Below are experts of layer 6 (counted from 0) of a mixture-of-experts language model. Rows are named up (a neuron's input weights, with its number) and show model dimensions 128-255. Each number is 128 + 24 x the weight over its row's rms, rounded and kept within 0 to 255.
Before each expert's rows: "mostly gets" lists some tokens that are sent to it at least half of the time. This comes from a sample of Wikipedia text that the model never trained on.

# expert 29
mostly gets: "Genus", "species ", "research ", "environ", "test", "research"
up0 [ 94 127 152 153 105 128 134  70 105 119 115 133 133 108 129 132 133  66  94 106  91  97 131  91  90 150  91  82 115 127 113 134 121  82 115 128 157 128 117 120  77 107 131 104 122 128 116 158 147  97 107 120 125 107 147  86 164 123 117 141 111 114 101 139 140 109 101 118 163  93 149  86 109 161 176 136 158 123  70 128 114  84 155 121 108 124 121 131 112 159 117 175 138 153 136 117 131 103  67  99 123 107  99 139 153  92 132 133 153 107  93 116 139 154 149 133 139 135 131 117  91 124 103 121 125 147 131 118]

# expert 4
mostly gets: "ing ", "s ", "ed ", "ting ", "es ", "ts "
up0 [137 112 111 115 121 111 102 112 158 109 120  95 120 168 100 147 152 124 153 109 159 115  93 162 137 109 107 129 145 101 149 122 132 112 110 107 136 139 160 130 105 135 113 153 159 108  91 174 156 122 133  95  91 107 128 142 100 129 132 104  94  80  98 179  85 131 156 123 136  92 141 128  89 120 120 147 135  80 137 110 153 101 147 102 117 115 135 122 146  95 138 109 104 132 140 134 136 101 146 137 129 113 131 136 135 151 143 142 157  72 127 111 137 112 144 121 144 126 128  88 124  95 117 105 105 154 139 165]

# expert 19
mostly gets: ". ", "). ", ".", "John ", "\". ", "ai "
up0 [124  84 124 132  98 126 125 136 111 172  68 137 115  97 103 140 131  93 106 115 106 114  94 135 136 116 101 119 140 122 102 138 147 136 163  76 140 140 105 133 115 148 151 161 153 146 115 109 158 190 101 131 162 106 137  92 119 104 138 116 145 114 169 150 171 143 106 169 204 129 145 128 147 143 143 105 133 107 130 101 137 117  99 139 142 113 127 122  96 128  99 129 104 149 122  94 101 156  92 123 104 146 169 151 128 139 153 140 152 143  97 125 101 126 149 154 123 138 137 187 173 146 135  83  78 147 147  78]

# expert 34
mostly gets: "ra", "protec", "invol", "ies", "British ", "investig"
up0 [133 112 121 138 177 112 172 126 161 124  97 130 139 123  68 152 159 121 133 112  93  97 128 108 111 139  83 137 130  91 124 154 123 111 131 138 112 133 116 112 153  93 131 142 152 122 116 132 148 126 181 118 156 136 121 146 109 141  89 111  81 150 131 133 136 117 160 143 114 105 126 147 143 160 132 116 126 138 116 138 107 164 122 137 147 116 154 116 115 135 142 116 136 155  92 121 141  94 132 148 168 143 113  74 133 149 141 124 143 160 124 108 165 137 127 145 114 135 123 103  98 115 142 152  90 169 103 132]

# expert 0
mostly gets: "ting ", "ing ", "ment ", "ed ", "ated ", "ating "
up0 [120 116 152 147 120 130 136 102 109 167 122 132 126 118 122 140 142 155 117 113  96 166 124  81  86 172  86 153 150 122 102 159 136 132 125 121 151 175 100  87 142 132 166 117 117 140 118 103 131  99 123 153 138 107 133 126 148 145 134 110 100 145 124 137 129 153 153 118 153 154 128 145  96 169 106 112 170  98 122 101 146  76 115 143 142 166  91 106 146 136 104 131 109 112 144 108  86 114 131 138 149 173 169 103 137 149 131 149 139 173 114 130 145 174 133 131 102 143  97  75 112  88 111 135 139 150  95 127]

# expert 31
mostly gets: "0 ", "1 ", "1", "3 ", "2 ", "0"
up0 [126 153 117  88 127 141 130 104 151 111  77 160 149 133 118 123 121 177 125 109 125 121 140  90 137 125  80 126 108 152 168  96 117 176 136 151 124 118  84 141 112 118  66 164 112 155 120 151 137 117 117 139 166  99 114 138 151 170 146 135 181 127 122  97 168 106 130 104 128 125  82 162 143 119 141 132  99 104 176 111 171 132 142 174 140  99 155 145 169 121 145  90 138 148 110 128 152 122 111 133 128 126 135 134 127 143 153 144  65 138  97 127 136 178 143  89 150 114 117  83 149 124 129 115 176 138  87 146]

# expert 23
mostly gets: "sec", "art", "also", "Ret", "fec", "offic"
up0 [137 140 145 162 112 136 155 152 125 107  87 126 106 116 125 132 144 105 145 139 143 116 102 146 134  90 172 101  98 148 127 127 144 129 143 128 163 165 136 135 149 105 150 148 163 133 105 112 100 113 111 115 133 128  89 181 179 174 100 155  96 134 128  76 123 129 168  75 151 102 137 118  76  91  80 128 127 153 134 102  94 128 143 156 143 140 102 171 144  92 121 124 121 125 137 132 113 131 150 120 133 120 150 107 134  90  76 148 132 140 119  74 147 130 180 146 102 126 125 133 162 125 125 148 114 114 104 128]

# expert 26
mostly gets: "\n\n", "\n", "\n  ", "\". ", ".\"", "=="
up0 [102 150 139  98 168  66  89 112 119 135 152 107 129 170  88 130 101 136 136 126 146 188 152 154 157 177 154 150 135 159 130 112 161  86 179 133 146 125 119 106 169 158 135 123 147 120 111 110 125 140  92 172 145 107  82 158 103 156 144 100 198 159 125 131 122 144 149 123 141  75 109 123 125 100 115 103  92 129 121 151 143 147 129 143 127 127 145 134 106 152 135 165 118 129 104 159 106 115 153 104 154 114 121 156 135 145  82  61  96 152  84 124 119 123 144 104 114 118  77 133 129 113 115 109 155 119 114 138]

# expert 38
mostly gets: "′", "leg", "Coordinates", "Genus", ";", "States"
up0 [109  91 112 106 129 128 123 120 126 118 100 102 107 159 139 142 119 148 132 152 115 117 153 131 171 147 113  77 122  49 120 126 111 105 108  86 120  78 149 113 140 148 135  98 129 126 119 133 135 160 111 137 145 140 134  94 103 136  98 150 111 159 152 163 128 126 102 141 145 124 107 104 100 121  98 115 140 158 136 146 133 144  99 108 106  68 149 129 115 149 155 148 126 100 105 161 139 107 162  90 106 136 175 126 143  93 109 106  81 111 147 138 156 112 137 136 123 145 108 117 161 129 129 117 128 124 103  81]

# expert 2
mostly gets: "er ", "ist ", "al ", "ine ", "ical ", "f "
up0 [134 153 134 120  88 112 101 134 126 142 151 140  98 146 137 137 116  89 113 109 151 101 145 165  91 102 131 113 100 138 129 133  99 119 149 119  90 106 110 102 104 125 125  78 113 121 149 148 115 122 126 106 137 151 128 172  99 115 161  99 124 105 131 137 147  82 106 147 144 109 116 109  95 112 108 139 140 132 139 143 135 142 153 144  97 144 149 126 123 146 147 162 135 162  86 134 172 120 112 111 148  79 126 166 139 138 145  97  82 121 122 131 154 106 181 164 115  77 161 160 144 157 105 116 120 128 116 107]

# expert 28
mostly gets: "Court ", "water ", "control ", "front ", "political ", "chief "
up0 [140 170 101  87 180 129 165 103 149 141 136 128 145 128  97 142 130 109 106 128 104 126 185 117 138 119 129 158 133 138 102 123 129  89 120 141  94 122 125 124 189 183 142 177 104 119 165 168 136 154 156 118 163 147 171 138 134 130  86 144 109 157 151 130 137 117 104 148 146 114 120 132 155 142 123 134 113 118 198 123 121 138 116 148 133 136 164  86 123 127 146 111 148  88 157 159 110 177 179 157 105 140 135 134 185 111 149 122 169 104 162 150 140 155  94 149 156 162 125  79 128 140 153 153 125 104 139 124]

# expert 16
mostly gets: "°", "sl", "32", "33", "north", "oth"
up0 [181 118 113 149 137 146 148 129  95 119 163 114 116  97 165 125 107 111 123 149  85 126  98 132  93 136 125 151 135 134 146 151 119 140 106 154 123 147 123 162 109 135  86 103  85 141 126  96 105 136  99 107 121 119  97 132 127 133  77 102 125 134 118 131 148 171 119 118  90 119 132  98 133 137 115 138 100 115 126 113  90  55 151  90 123 143 163 104 152 160 156 139 137 135 117 156 106 131 124  94 157 135 153 113 151 130 121 108 108  96  90 127 135 142 148 162 141 107  87  99 118 155 146 113 144 132 163 147]